Weights of a small mixture-of-experts language model, trained from scratch on English Wikipedia: 1 pick a token.
Below are experts of layer 11 (counted from 0) of a mixture-of-experts language model. Rows are named router (the router's row for the expert), gate (a neuron's input weights, with its number), up (a neuron's input weights, with its number), down (a neuron's output weights, with its number) and show model dimensions 0-255. Each number is 500 + 25 x the weight over its row's rms, rounded and kept within 0 to 999. Numbers have three digits each.
After each expert's rows: a language model's description of what the expert responds to. This comes from a sample of Wikipedia text that the model never trained on.

# expert 2
router:490502524533522487525522483508503482528513500522494482503545555500454456510516480517503512522508521466464492519486498513475528540507545509456533503490524491522492487466460513466495478475536530435476518518502482517500461499484493511502473502491500531486504532518467500491489508466535510497540502521491491458487525514514482495539504502456507496497511534574497520496533490531475522476482461500509510472458495532501508494493471471504477497484575471512494498497503513492469507578509517477492491481499511518541521518545497512523478487467505517494482479519498526434508495490526522505484539494497521565476526509458502485515401501513491511506494496516532480476489452547472521540492466545514522518498515521478498528493493492524489483488497471512515479472539447556497497502466504
gate0:516548470473498512550535518473514477464517516486500531514481495531489530519528463473465498511486515490501477478487502531511501493470525462498514470508555489538504499510539528490483465540489493514483554515481504504502502495477463517493524455482496490516506513522489502548511511484531444495469505526473507488516485516478518488474463449484475531473490522529508490505547502498502467548542504490528495520484487468510471489498512460479463474453502496463488531494460489507549560500474505484519530467522511466513508503522508480529499512544533513495463531510484561486482543481465532467519479507481502490495554489542507446517519512551449491475489443531517533499522488481491520510466458512554506503487484508488492476499504498521507504460466506497494457529553488474511498532498496
up0:518519498473482518569507481479509506470535474452512531518469498530518450495529509500502518490511527496531521488496547503460484491484468522510467491489498457489510489484522495519522508489488481517514506535516450490490547511520470521507526513509499469516524466533473477505491530549481526487539495463489502540489544524509521501533487480483508560531471458532504487502502511445494486492510497532485543473510485482469473503447484498521522474543457486516519493511516534484561491511481510504539500530529500456485434522477528533498502504530521504435479517466509441519499516502496508499519487518463513498466466493436489505491491485518477510437513467508503517514477478493543489471495523498521496527512480512541520514466487485510458519513510511466550535521500538528499524475510490
down0:527486500481510570509487502482509537517516484473539481505502545511496489501447485525504467522521477492444516474492522563526453503514454489479474576479500465497468454545461510483527532488521502507515529501481461505480495488470496497486489481472498540519496503531494450458468467495458508501453534471519462507485514547482504506503460482513493519511511462528519522554518487481507492554488487521501507523504506522497496517486530522491521474537544494469521525533515495515507498496495454512501506480492514559513527505506512513482459504435457505466522522509490505509527521504508499509519531461489479533494461494513510528514475475548569508524507472499505496476496495452495481514487481490508461500504506487510426531519504538482500484472504496519494530502500508521529508481520469
Description: Capital initials after markup

# expert 1
router:468522505499493495499512561471494521495495467502518492504516542502508506524549537507483449523514506472505519530527489506465501513456500481501485525493477507524473556493481458506482492458542518483522507457512476497506468501494496458481523510482443537515547503527540492499492527478505479468464452515485482487537495516473482491522476519487499491511520495554473471547527495482484536507512505525505543487546485577474461514529529466526446552488520531537517523478532514486491498505508522478434511462505482488484506491494517463541504456545491516485510516545511507498526507527515526488516508542500490521488513508482501448492499457508489510496505500472493474479520517503469540549539485529474541486487482502490459462523502459515470533532514518483522500450503500497496516497508483
gate0:495479471547483468553504493511480516509484527492504514488511509480499486532496516508469513546517465553478566521494519469542478512456481471536473497513447490509516504501547523476526468505564539480444449493474489495518491505527530517508500546492541474502487489547499500522504479517470489530530528482527543509478532487504478458493493472456480473506498528501529486491522478492508504473498523514469528497490500494530502506509484522467487500478582519523516495495480475495522515467510492502482512510490494527501515515491508513461495508469519521536527497540495507494543542527489517514505506463508478523507443512477523471474490508527454543524516493435494521498535532494500476555487492494509498509465472509484516468503510490511468446530540497497514524453547471504477527513525470
up0:502495528510521511462495507460533494502537512524525497479519471519516519479492463526510507485478512461508418496511508525446502520520474496483524497479502497461446505481473517517496511465469502489515516482515509493510452489480522458516510496504509524503476458507495546490516490520537549539525464524488494501523442521519474467496536501527502518510480542508497471496533481506472529480529525498537491532529537475498496498520536518528509485496487478516516520498490510502507478523475505470489446532520468473481507494489495472518531514470528512478480497483478507454511493487485463492515503528490508480475570484528513485550496468494567424466486503487526531478464477504491521467509528511485505523563479480501506510475482489445519523503493517520488472547492527502583510478463500
down0:501474489486457522517505511504499451463512514513495525501475521464519491519492491509505512525507513506486499503516477506506483521490488534506463515521504488510462470531524459460513519467500529525494494479495506516513529519516523488550501474526504537426467539498524459496459505515501484496477507517488488504513579508526487534505543516506495518500543541541508543517499511521452541518520489570485500511520497485487533492490487520467486463538482486520520504499496472515517443543550494514551541513437474476518526471467484494506525498529519493472509464473513463469498483513499480498486554468473528529537494485499440520491504492464516475523481494556478484494549529495466514512518470478468504460509482498539476491495517516497525479483523526469491516522448492519495460494532507
Description: Auxiliary and copular verbs

# expert 9
router:450511463492516482516537520547510513516508457504495510505505498542487520512495470555472487505479542480450536516527490514492505477504520467503497527487527526529545512505497493475465541476548511473523498436505510508519497485489528466501492549491514475504489498534540526460461504463490501505502497528468494461513533503503483489493479481482491497526514519518502509491501509513422537474469529505525486527499573531478461516497523502546494478478502493501514493485501556527523486528550519509503504472504520508505530500489493460539502471515493550488545539518539553490474513504488516474520495524481555505494482547507493504467469493528493503516468502458525455488486525513492479501502520496532549417504516500508513462501535493498487506504455495508536464507532508515509495533505504
gate0:481485526495508531544505500500504501515500515501489465528525542488487514503436494447522515525495537449519461473518514486516499521447529505510502476525498536525517512477474515514515476501475498485510510469498487521503549492472516519510500491490501472477496494483480504534527495475506499484514483494502531489507530488467473529441488498509474487534522460464474478499470501513476462494500496486463511486535509462482478498497533530474529513497457569523510493485500495527487485473510501542481520507532510494542465472485453542461485510517450479516475560545495454509472482463473474483452493514532467516494477495483531492516438457522503479497438531528512508470458521526488491517523504491484460544527473469474525498496520500513535541505540485510517565520474525534515499518489504
up0:502483500469508509464529516485499489527498510472514503474500468509579454504501479522500476545507443550480517498501531474467480485534464510516497495497492449517497489486504536500487520476489497499483492527528494488524451518539512511484468496512528464508469476541501508477501484526497498480515484462503503539509473523526506471493506508473509504512485489572517518500534504503535556475527526489476482478446491509516538506497472519498467444526525479486495517509478471477486533488484514499514458466472498528481540529511513514552512479494496520506494474485500511478529478505485528511523500470496472520530496428522461477470567541523508502489504510472464461527549466443553490460496517489509520492488528497530498516543468527455505478517479529502496485463467505458468508502499525
down0:446487514495479474487488522508501527516482488498485478511517486479525490496495495470499532546547531469467515464540519477560515497503490543468490530509523500516502492514527475489529449531507501513484558516531521471545469465476467491476482471496487512484507463488451438549449482541503460507492452495501518529491470493468493473504517516475506517503508506483479492525496481525548461490529462530478522501488475531467475503511537532478516499484519533528530514493477466510495479505487497557522504480531463520530505470531500504513512490508468542471472502460459472477499499460501455499469500483517510556479516483492557482477477501519509454521536490541502483458515485457487473521502501503530493510521475511477515478498526491510535511473512467477475558495522470520512487523489494
Description: Prepositions

# expert 3
router:464525502458525479466529532505461486481534455477521467531494529465454484498500537550458500517511480505475494479527494481468538552497495463495464518532529458520490501482453498494522486472517492495512488498553493532517490489489510443479541511511475531523543530503523540467502514490508554443488466476485498502540460534488474472534527497494479542563516521518498497515539460508489504488478492497505498495475505527477496483518442478592510511491502504502481496498528547501522500513537514538450487485527510500492491531529456470517465457500513528457499507508545513498526514486486510500492501489495512541473489509494500470460492468532483485502481524466499504523517531511496497504517512500518524478497518538466447493526463496491488526490479518480483495497516464499473505502497497
gate0:499502506504492529574503500515508499475521506498513451474457526507488501505505518500494499474501485477492481494516505466566478474537465528459473475502496524528499508539521527528493528522518456481490515520533481540448506486464460489521507479542500501538491558477505510500501503493513457524474470552496514474532538488508530444543544442502499513477478505492501473504503509522505494517500519535536494506511481484514534482492489494472551472504495491509541493480504499468469534505500461475477489490472484515519478519527508451460467507514500515465462511471512458498505483467492491522477520517531510437497524483450514489518497501502542488498509452524483488487481539476498537547496468490496477482541545501493468468480467510473487466507533471455491533497486467503526509544532534
up0:557519492450522491536493491532490500498449494484512519472519540496475491516493463474489492474511483433531497544463535488526499489558497501454473513514520509472501485521507505517459525515499481509472564491536489512471555518482485496513490482470513515545496508460484480539472490520495519475518507506470446475515532456488505506517505481535484471492489473493498469488488519502528453503530495507495507557515474520492528491506505525520484480473514518487501525455468496507485504498519478447464472507562494478529524539500492445481526500500515495459548495512472449525490514507521535500498467488472476505533522526487448558511495468524482501542490476512555526498499536457496525509499486465492451505476503502526487443515523499468464475490499508490503503492487511469511474506494493
down0:558508496470496512502538471542437486483504541484474513500508430481514521494532570513511484484523501518541536500544485501508526510481515518523501471516496512519497487524502463491501495507516503504480492529504506494494449481527504500456482486490559488452494455485514493495463530475487460520533506530541508548478502490490504538497492475469498508520508503495529494477513471509512530549529490510533490521478479505497449498512473474491511537543475495514498528518481492529523491524550485512529475471519511488526530500452503504520533485528508499549504494483463454437502516499534517483540486557506513478507552484497456510517523455546488539508513484519513468494484487486474428477506481511499507545511464490538517479498514488504476494509513540503518462488490497510517556493513495
Description: Content nouns and stems

# expert 11
router:506508483481520500521534483485492507521494497456502499534485506500513523521526520521491507501517515500466516481517509473481539516529484508500470595503512463542501519489517512509468511484503520511523519479520491526504473498488501493495506524495437514534495514559513542502483534454525552477521542520477478467491480541461529466515538512491504475550532509568462496497513485553496539462476501503534521516499506516520497506557484462523485512509503464538458460472511498506510491514506480495486465486497499532521517501514470461511476491512536478456527547477537528478553492488505544513474522502480528523484481520473492500472509466522507480492504516480496496475510488478478541494482497487544530436509521545515505483510503460482521513516454543463523510513503480552514522512466514
gate0:511480506508515513515494501468498478495464472509479509506518481514506511489479493482507513493498469509497529490520494539499464484507465472480506523532527474506518511506491486495452512495479471523483517491497501530496473464527486488513502520510486446524509477457496507539532534509479504562467539490489462480532481535463529540506526522541501524501526490477551483462486520480512514509510480538523471463509544552491501542538497519481518488537485554479511505503551488560546487479518521515490486473469445503465495507493504459522467504498504491535447502541499454463460531485478540489509477474525482461463472504493505501486497475530500540531487460506528457525529542494505498478497474456482483483530483551490512508502482440537484513514482508471506501476503468550524479524452482
up0:478541506547513517497525481502496488507499502497500454513488507540468475500469519482518519490499498477494526484517536534476458489510481502530510470484509494485529490536492480502445522458493474490494504494466500542475437500529474500536520522521515496532496498442484501550543537505457510528511543523462522498532490520462487510470497504513462487556547507477510506504501534492541464507519497530540480484452534500500517536513504530489510458518447491491466492529523511507565497528517504519476491508490490470515486488483454487503479506509501517546494535526497468434456493468507558476508513487528479452485502476476545498474510446489531544519490513501530470475503507501501492487510481484501484540513477585518476494497527475519489505516490522494541507476492484515512464509507485
down0:490524529526504474460525437469544463513500526481507541484468490494515468508522456524522550498462487512486505476501525520519531525518485470512460493487489468486457529525436494543515522514489511557516466484489516494498517521474499538497468510514500515496480514520456514504544529484511516510509481510508497513490487491496490510480484516544536511500507557524488481497495492514543486533553495502465485486518519560486449525495527507496521498514531498480464485429476486484486505527489481492496503513479522531515507497513535477500473524471487513495523490467493496500512516481483541470512481525508493500497549491497480472493451492490500512498487510539487518455497480526507517495512486544473504499487453539511473511437580530484546523464548527494493483516539518509489542542484544
Description: Foreign name fragments

# expert 0
router:504492451502527510492492505474476481528468461476512486547500496469469547559529509495463457534504511462449511484497472510487488507461507488512493513484498497504502523505480461491488494468480536487481462465496485500530513495507533500518496501518464482504561553519491493496508497483523500509541522483510463482510494532490549475509502513466449459506539490526504485529504481519505526505481481481528488514482505536485476481486509522487533559541493516487498467462515541523527545495575523490509513480487508521491555506510479479494472496485514478484536519498560537472540481465541532515473490490499495600495471505482481502491500477501531456556499530488527484490499531530494503535542498506512500504553531505488491494497492503462517548490508501493498467465488482523497499524492479
gate0:487498515500492474481531506490502491505509502513462523498528476461511448530512492451516445511496496537524538538509520467445522516480509516475516485542459444514510491538529544499506510468494502491475508481551471478505525464519489520457483515473497548537528528526472474525512485479516473503489460487459481509538512520506483500485519482469497507529523459509494549518485484526458491508485507497495499541476488517517536506473473526468516459510480531497473502524529486515490521458551510506503512469492515490481459510490546467520454557515475492498460507514509499515494501532471481514472481488514495485515506490477472535483489505457522507474502523541492500474485522547472494474477537490539507479530521460501502470546502553487484539497545481534543512506511516490473561456479496
up0:501488496442484480511530512485518494498495460482537489492476500566490504516470507498484490503498500498513514502461512516459492463519507516456474529471458556523529466477512549532486491481549536503497478499518503486496536504536484499510469483538535525511476518519527480528454475496486494509475497426494463502494501464480485511490469528473491509503509443490517490532516446502528473494516498467514520533480493472518505464485468525495512486483497471505480509474534481489528469505481508540494477491473491534450520484478504549537463539474467526527529445507510523511506513507489530512465461516503526526490451536492487450538464487547517471493520487484480528501456484481435570512499517497517511535469492537517496484496501538487476501474507516518522477505475506497498494514475475
down0:506503493504523487486498436517491489506494498502515514500502496477495507518519503494511474577483503509527507505522505542512454521482491498492419503488497498494533506508510546530525496503498526522489534515479474517483492547528518488506512483506491514483474472492479503528497481497569515508505495522513497453541526494520498490484488517524518504494487473464469522526460507481530516495528503538504486517510518517452524513507505430510453515534473524456459509494521497523531486499474503502516517474504571517507523525544510469492479477423535544487524544454532490488490466481543463491477462493515526551481513519499524473494477499521508512545480480480479505510467540455509517469448517510524510494501561472504504522527511509490513486462488497479495509467452528499466469519530544
Description: Infobox field markers

# expert 4
router:501499502469523492493506529519477471475474487480488474496490507494469500490488539503509519488511506529482515461510504461517542551540480517534529545504498441516523528504463470517525533528474515507477482518528464539507477491462519478573488514507525523507519523532492541481475535462512529475520512511493479465495467529488480489502524535507514500486535528503481532503479475560471514521485503524510476497518579498495496473531468507508498534514549486487469467491556523524539531507540483505498498446504505477463557558492463512528465488512485485487515519501484521484517505500534503472502554499474546509478522510519479478471499470491486494490458548485504488515529510525518534513510520531494522504512523512475490478530476490521488566513475507485484540478510479472451521493516490
gate0:492465502498508522498508512538488539511510519538548498494462474528512503495479475516512482516538461573487570534474507523518537485494520511496508506517500539465507503503523439478556472501528514481492493485459477534440469495515502500498501475498535505473466488503476488501519446516511473428550511484524532454494487499516526471483525506530516500452537516522489544505489506491531508518531518512475489495487529533501507513529495504510509513441537500535491540457493503514488471449487496495520528493512489487494491486486486497575473520510506556505497494524461489493506458488494477485480508513504489555493501461499484479510432516491506535535483477529532473465505503531475496540512527511517504523526520493511483480539516477529497480528497502522515511527520524514541514504478534
up0:557475492481508449515496482515516476499514490496461528486522514479479470483520465466464547536486523491478497522462497486493494498523529540535453474517493507547489528527478507506441553496478535523525486496503509488546506498494443528516516540502485505492489487501471528501504482489513479507473500480479475533508503525461545500500496527489522464535478479468474540482504471511531477434499501490526495500498482481473484513515464508529454466503521515499510490511563489482540525486510536509504490493506504506522502533492514483492523531527457474498532479501502499500516546510539530472538513516472442467461504547506489534492533485494507520498508484484506495504495471490463566519485458530534483519503510469523517437494521514518471482480501529534464508451478556474533494514481486
down0:506488495479497499539457478471521518529495478515487473528483517468528505492535459487492500477456500489530512497511491469487501504548517486517499488518526467501477520471464512494495505515518502467537469510484505522488508503530492526482507504559540498474495492497515529475484524481525548460535484499485497500431497452553440489490483472475508494520503491501482528484510487505464525498488513533510481513508524478517475464468520494486510558560485482454488547529491514537482503491516496518482510502495524526504504520530509473514465474494554500499502481512489455527502555456520515505503490440465479510503504536528447488554527457450551527496528542492500472493482482487478479493521506470531539484494521490505494536498478532533518517539476520483487469528437520469540480523519494
Description: Digits in years, scores

# expert 5
router:456525487453496483516505537480488472472513492495484502533477498456500505531509557496484502525537465462502534515503472503501527533498523434497498554535519489551528532504504489459493509508525510489470480471536452510513491509496503477513497544470505504488482557533556532503485542478533502442479509475472490511494482521482528488527512507523464517518517486538510524477513452540466525478477492528539513492483543549518505495514469518551523535479495495523489514479529513546481520519556541508512487470509500486469535491479463516509479511496529472454515493463486519484488531494527554497466520501508527496458529501488468484497479504504455475508471503523524497487505511472488486531514484464546500477518495532483497488526485505500452537532490491465501486506509499503458518491499451
gate8:461530483498494491471539505513468462541469506520534496521489488495503529463477537515474521479517509470468512463551450431509517462533503535516498499526527487508505556483477493470540507490477479503488508491459517503528528503483535542514495524512525515513505503512548499494506474498464500492464457515513497521463506541530485498488513478519514491518458486478498492547494503458463476535500500512518471471516481462493481464501516470500536529536508448499524512499509469529547514505455468473510515489513514487445499505499458524475499502470529538483504498531481522536466500466508491546535500491490524510435551522444491527450506449514502477499484529465474497542558514534501533471507511471520508498493514498494462518504484478517493488504500492532488505487491495497548480503483489
up8:455477488492516489511511487486466454474456525511519529497491482495521495473492530479507497455485531460470503472531454478493499508488482469504485495531541510468486524481510468516502540473516467488482526475505505505528535431500577510482489536488486511491479456506476505477484482528515514488498500520498478523486510513533483541506532470455507524482479494503496529475490478481506490470479479524511465526518495471458543490535506500457499487515483430516582515478491472499501502487500471506467497482485542487458520521518478503426491544538503470488508506477512539533519482530497515531510536523545503512482493554493500535480503504487494489492505476503481499469559523517475497432532508496533507503531483520500509513485514498478543506532464531500482480531529525517536499505468519
down8:473494496517518500486492505523498495520516494517519474517508468503518520479495522510484481528539458502522488502489441540537494501469482469468521467470505492463481511533486524516469493510468520528503472448492566514490467527484523514511484491479529511492483517499560512555492536490482510489525483461532518490466527540506453469496478514483468523516542502511521489512509490490515510522570505532464492496509502482515484477486471489462503471515535501498453479492475549520499510443510520461482486521550503525484515475474530449565478532451477458455494505496512514493512516490508520489471507504525552531511529507461493486519467537477481455496522506507526494498445522532499561447516516503489527520494502498551501466483503543477492501537503515522532497489526488506480515481493521
Description: Place names ending phrases

# expert 8
router:482488479454492515524522529529531507527504484435470470500487513499430508517513496524469491507529491507516508470514511470506478483545471492441474522522521459548542524488496462454488544505525544486483505493516488507511463527464524450523513549495431514511459532529512538480480491487544537499544505525491501500519505515502532488510485504491485527510484517525458485493529450522456478453478472533521531515500543515455497494539517483484481542502522520504490481502510521503482525511519492496501462513557542493484506487507468475510472483541501500474542513493510523478489511531528518510437530509500517507481487524464485488497443509531530472533497511518500500499500490539487527522499521496532501506540508529448504474516488475499484531491468472475535503478529484516497517489510480
gate1:512543486527532480451434500495534472521480500496497498496475541529481516508445540509500508505538442524526516513505513514499498485473509506500533487534476463484464535536519502553540476504465506468467516484495535527488476472501555517469484520499468498491509524471517545488535518506518524491517499522481480500431485451487521501474483540520537505500531494463483534464502512450513473482479509486521494483500531541558523525530512513514494477478483472530481489476483489482499483503464450479457489497475511502496466512471496537484484525535499500480466510491536497500518505481475510525510485513565489486457529523477530498502522455495518517498532486492512508479483526506473518521478488462568504475538498491518518460537483541525475483512498478520503504516524478556506497513510517
up1:483525502531547476473468472478519497492469457485453484483485544511472512502493481551479481497505466513499497521488474480463483482486547508507537469493499471480510497440521519531548504505494507499498485508488532517503477491505481472494495505511463496490528516483492515490526511506532495494564551506491466503467515498525523507494519507506559486477513505464506517409502469473475458497518524475487491507479518547481518521487533463478502503512494490494503487507470535475538473488469501470450477520526505551494445529448494546475517549515524486469484510468492537498512526508439556531498492506564470490495509513478554488467525495473514518499538476493483510464511506522516524535480540497523500504494514506542520458514487494523470518521475482518495505513502497500449487527500505
down1:498522506517530530528466505512496488513456479517524484494549518492490479529476466513537504542487505485462476510527498556552523481514509501433486545526478529439469499512507464512526530477556478493521528516434481492481474508505513521485463466544474468473521506506484498484499470553510517524482482491493504525503484525507486481503495519533508530496520470482478500471476524487462540497491486464462440483469517545519526504486516486486525457495554453508494513464485519477475496514490490496475475491488491508520475499471517501494543513425439508535509483501536464475493488522513500495542485507496485470495494449508520516509509510497499490529483535522476497497540504490488464522467523531517511505473485526493474531525470508489490529479481475536498478477491513510509545515501560
Description: Punctuation and list names

# expert 10
router:459535509512513530478481495504477498506481513444534484531447520467484536536491552510482524502557503468486514522513512546502488495507527472475509564511491491528470518525476524512531464510499473498479480509540472562511464502522483494490533493521479529472516493525501519494519534498521537480547494509446490514513484495500494450518508517482457504533482510549485509464502465538464495500487492545516509521493495543483499509550519516541501464552520510472485511497527540479490563497511516481472505490523499522530515496476493473482494493491485527451527495496516496477534466468516525478474514507527482550482507500508457491496463485521529491481470512477514463513516528492487495519523504525522514466515501517472490473511514538468497535555522486513556533479488470499475519493458451
gate1:493527505494495517537474498488503532484514503516506481442500479501495461507481557464482489416506483496488525517506493545507490515457488512543547522475497488521477528513480531514477482515499455468494492510517490524461468557504514511484507437520483482478450500496516480479489504432445517495499531539461486491461486513477505463520501520548510544520493491524548446501499519477533508491547474501489480520496502543503526540468483485498532486507470510529511497484539525490483501533519483487447494488474492516543465489507520509496525535493504516483490484524515458504480531518529477503512511461502499511473518511510506507495505512461521502509504455504481527440464499476461507465473508499523518478520460490473473512520549461506527473478486450489499551502552505501513493494494496
up1:507528474490503482521496472523503502536498489534516479498494504454486490477481502481459438462557492516541473549504517523512500511496474477523550510516480493481470509538523492520510496496489535526456482511499477525506453491477489483518495523492538444515448468486464525534463498466475468461492549526516483535509521519486500465487521551515463542509501509489487505536519510468513499507507534474518495495503463488451522473512533469521517491503521524503494506452492518482489531529495476520486516479475505515518483484564476501515517499523532512494524534518546501530530527524489496504549514451523503479469544473530464487560456515483490506494550487525471520487527476521470465508489490522516502509515493472475482518504549539486520486475502504469519505522557473528484530479464504
down1:533503512514502479500517503521462491511520466491527515509496502496485534447499485495511500543500495516531501502507495430518506523512496498488485484496488483479485513514486507507526518524494510500430521485486547457540495473520518479462483541495465560524534523501478505489494496488537558486509446513503544513503445468530497507464490517472485490473486515524520514506557492530516489521501517499498504470526523507538466514468456477487484507483464485486495499510502546523451493475494506502554506528550472500475496506486470483487487480509517498473508508519483511470504453486486433478440492482517550508518466517465558503537482504502510522478466500497448451504478510490475532516505508509452534458515498496500488501524470463540487516503466558500495504504488533442512531509536520
Description: Numbers, units, percentages

# expert 6
router:507519476451472496496536555515463504512524522497489514494494496515466503519517511515482510503506498499473492512522469495503518473484549493469505542496495499553528512471477478466476527510535506471441478471514517555487460487444524501491508481503446495485521549551493481480498486501561514462549519491481465508493536527491526483524537525495490492512532544504501522505526502494494541498446508525510526460478527525470492532527459453472517493466520489543493500514508532538494554498498477505498491496509481494512490556535490503511452476471472508456498541526504511478493519459519526525455504475497496538518528507462491501493497508517489487505476478467548512497506487512450487513504485515520490450540532513494481466512488529490488516505486530451511499473543538493478523505449511
gate0:461502525514490463492483506466535526478530509528522478469515563480529499479484484516489504501494505477515546481483488480499478515475487506465486465497503489484479483515497542482507504536529526483518488465474493526497512487544511506437485495459497519518488506510550521523452506526506499502528486536545505515478490422500479464460526526501484497501485492481548511467497490498518513462518486507477493532484527549492496547498476506494512532462436473543487522522513518475486534468506459485475528439550525534515520524545529485510524520496502549486509512498520488534513514467503497444518467531461475501460526475501547518493526468466501486467490554487536508510505443486491516506497514518461480442493501509471533503500468506493481482482457489492499483498507474468503488498524504
up0:499490513480471439548508505532517520528494514499540468470513528496465526494495504496535534496494461486520499491518479515487581488498490521479501441535479491496494508522497455520534537487484416519528511517498523478510481476501473521490483535489496495513513475517521517492470477502463506432468518532498501502517472438520511453475501469497504492503477475502486514538504460508536488522490512524489506445516527491489499513538489448487484481516506519441502497516510500463516503515457500534445543481467566486488497515506506517510513475517460498491524509482473447483498518511512513508550533479489505529552526522494538516482506459502480506469516514492520559496526517499506459517458509497489531509511518508477472499498498504480512477535484478546487480513513475501512503487554474
down0:530494495512481467502456480526503489510520513489531473489525467509522546523502493531483534531502483499540516527505481472486508457531479506493479480530445542508451524482457472496489498468518484464510534499515510490478539477482487528539523518506433503505512462487534464494479489486515502496500515499497470481498520497503540524477502531526497503491488477519526459460499519520491454504477504493509531461500496506453502478487474519455540475490544483486516469496497517467459497495508529526513494496498547477517455497481453489459521484454518507532549456516488506533480509498490493489493478519509485512495496514526532536477494478500538471470580486520517496462502486511491494517535464494516504463561534450453463534500496507500481530487520535516501451474473492465499542514549479
Description: Line breaks and codes

# expert 7
router:483546486467509453524491518513525483506488500484475469507476515521514497482468539498515474521532540465517537530522488452497538506467529490501482514511474515492517521484493480498501527521484503513495469505545478528491510486460533467550495523471483504485489488495467499474447486504514523474494530529500477468511516532483503513492498531476464514504492503496462503526515501562482519480499498477539509427482515500485464505499494500490472496518509488535482471461495521501509524527521522482474480440523547524563511499565463494529466526511505471477538503513529488495538497472516506505462501535520496490471515494500538468485448478545548464508495507496535506500501503502498500508508472511492558507514471509512476477489497478473546577508494465451524490511512483565474519532476465
gate1:505505502496511516504497532451513485496523517503487472545551445522464492520491514495493481471535515463490495432540482481507478512515467499509496515472491458486485512507500500567548535530532503527495499456524446481467496525472515524510518511513514507508486484568543485481470523508513511456486506510485512483527478534472506519503480471493504506454523461465492525527520474489538487503485522489467520476506515504490454520530461463507453540480485521480503450499509485494480459491466507508557497473540519504534484520520520486507503517506458523525514484517519485489513488493499470493540484505480492478554486522500505527504456506485536492457516525480527493521475480533515536516464501553519481530509471499467506534509535459544492499447501455491515532488500516525537513477507470
up1:511481507474463468517509501532539527521498508491517512453488513491530521466538489499491500506430478506501516565531533533482495507469531526502496494548510546483502500485487505461451471471481494500511504544540551521498509526513484465525497503482496475516479533481502529548495495480474501514503524517478517508493520427533496475523486499500536479537495520495522530475513495501492481491529490497551458509485438437476544494502481530554511508503510507486468491524474501493509493488507487505484544509465484489457526507513458485516492507474509481474512544515494483517523531511493515534508524487493519517507486536521518482497477482504467485527489485534490488474495500468477460513509510451552525480514517489538475498463518548485510465574502546486520470537450503452473499518507497
down1:473504471496488489478446588493530465544462485483520491497469448530483501514502472493529555495487496505475480483527499476487514474497484488458474427461484529522454499530531460498472494488482515512479532457492504463518510466521566481535467528535494515541511469488513489496490521506483513492478472504492529531434526496508472466457503503505507482470512535519493474504516508521503480479470490511529507487503498483479476491550479493473494463504459498502500507505514491494512477459490527500527499512504517535465483517487490462520517479517493500503575487512430503514511499464517488486515508525556506530444485484489533524513504540452513478494476487510489468461528483503469544511509481501510455484508497502539522512500492517511515508494491510486511537508512489499515468550471478
Description: Articles and determiners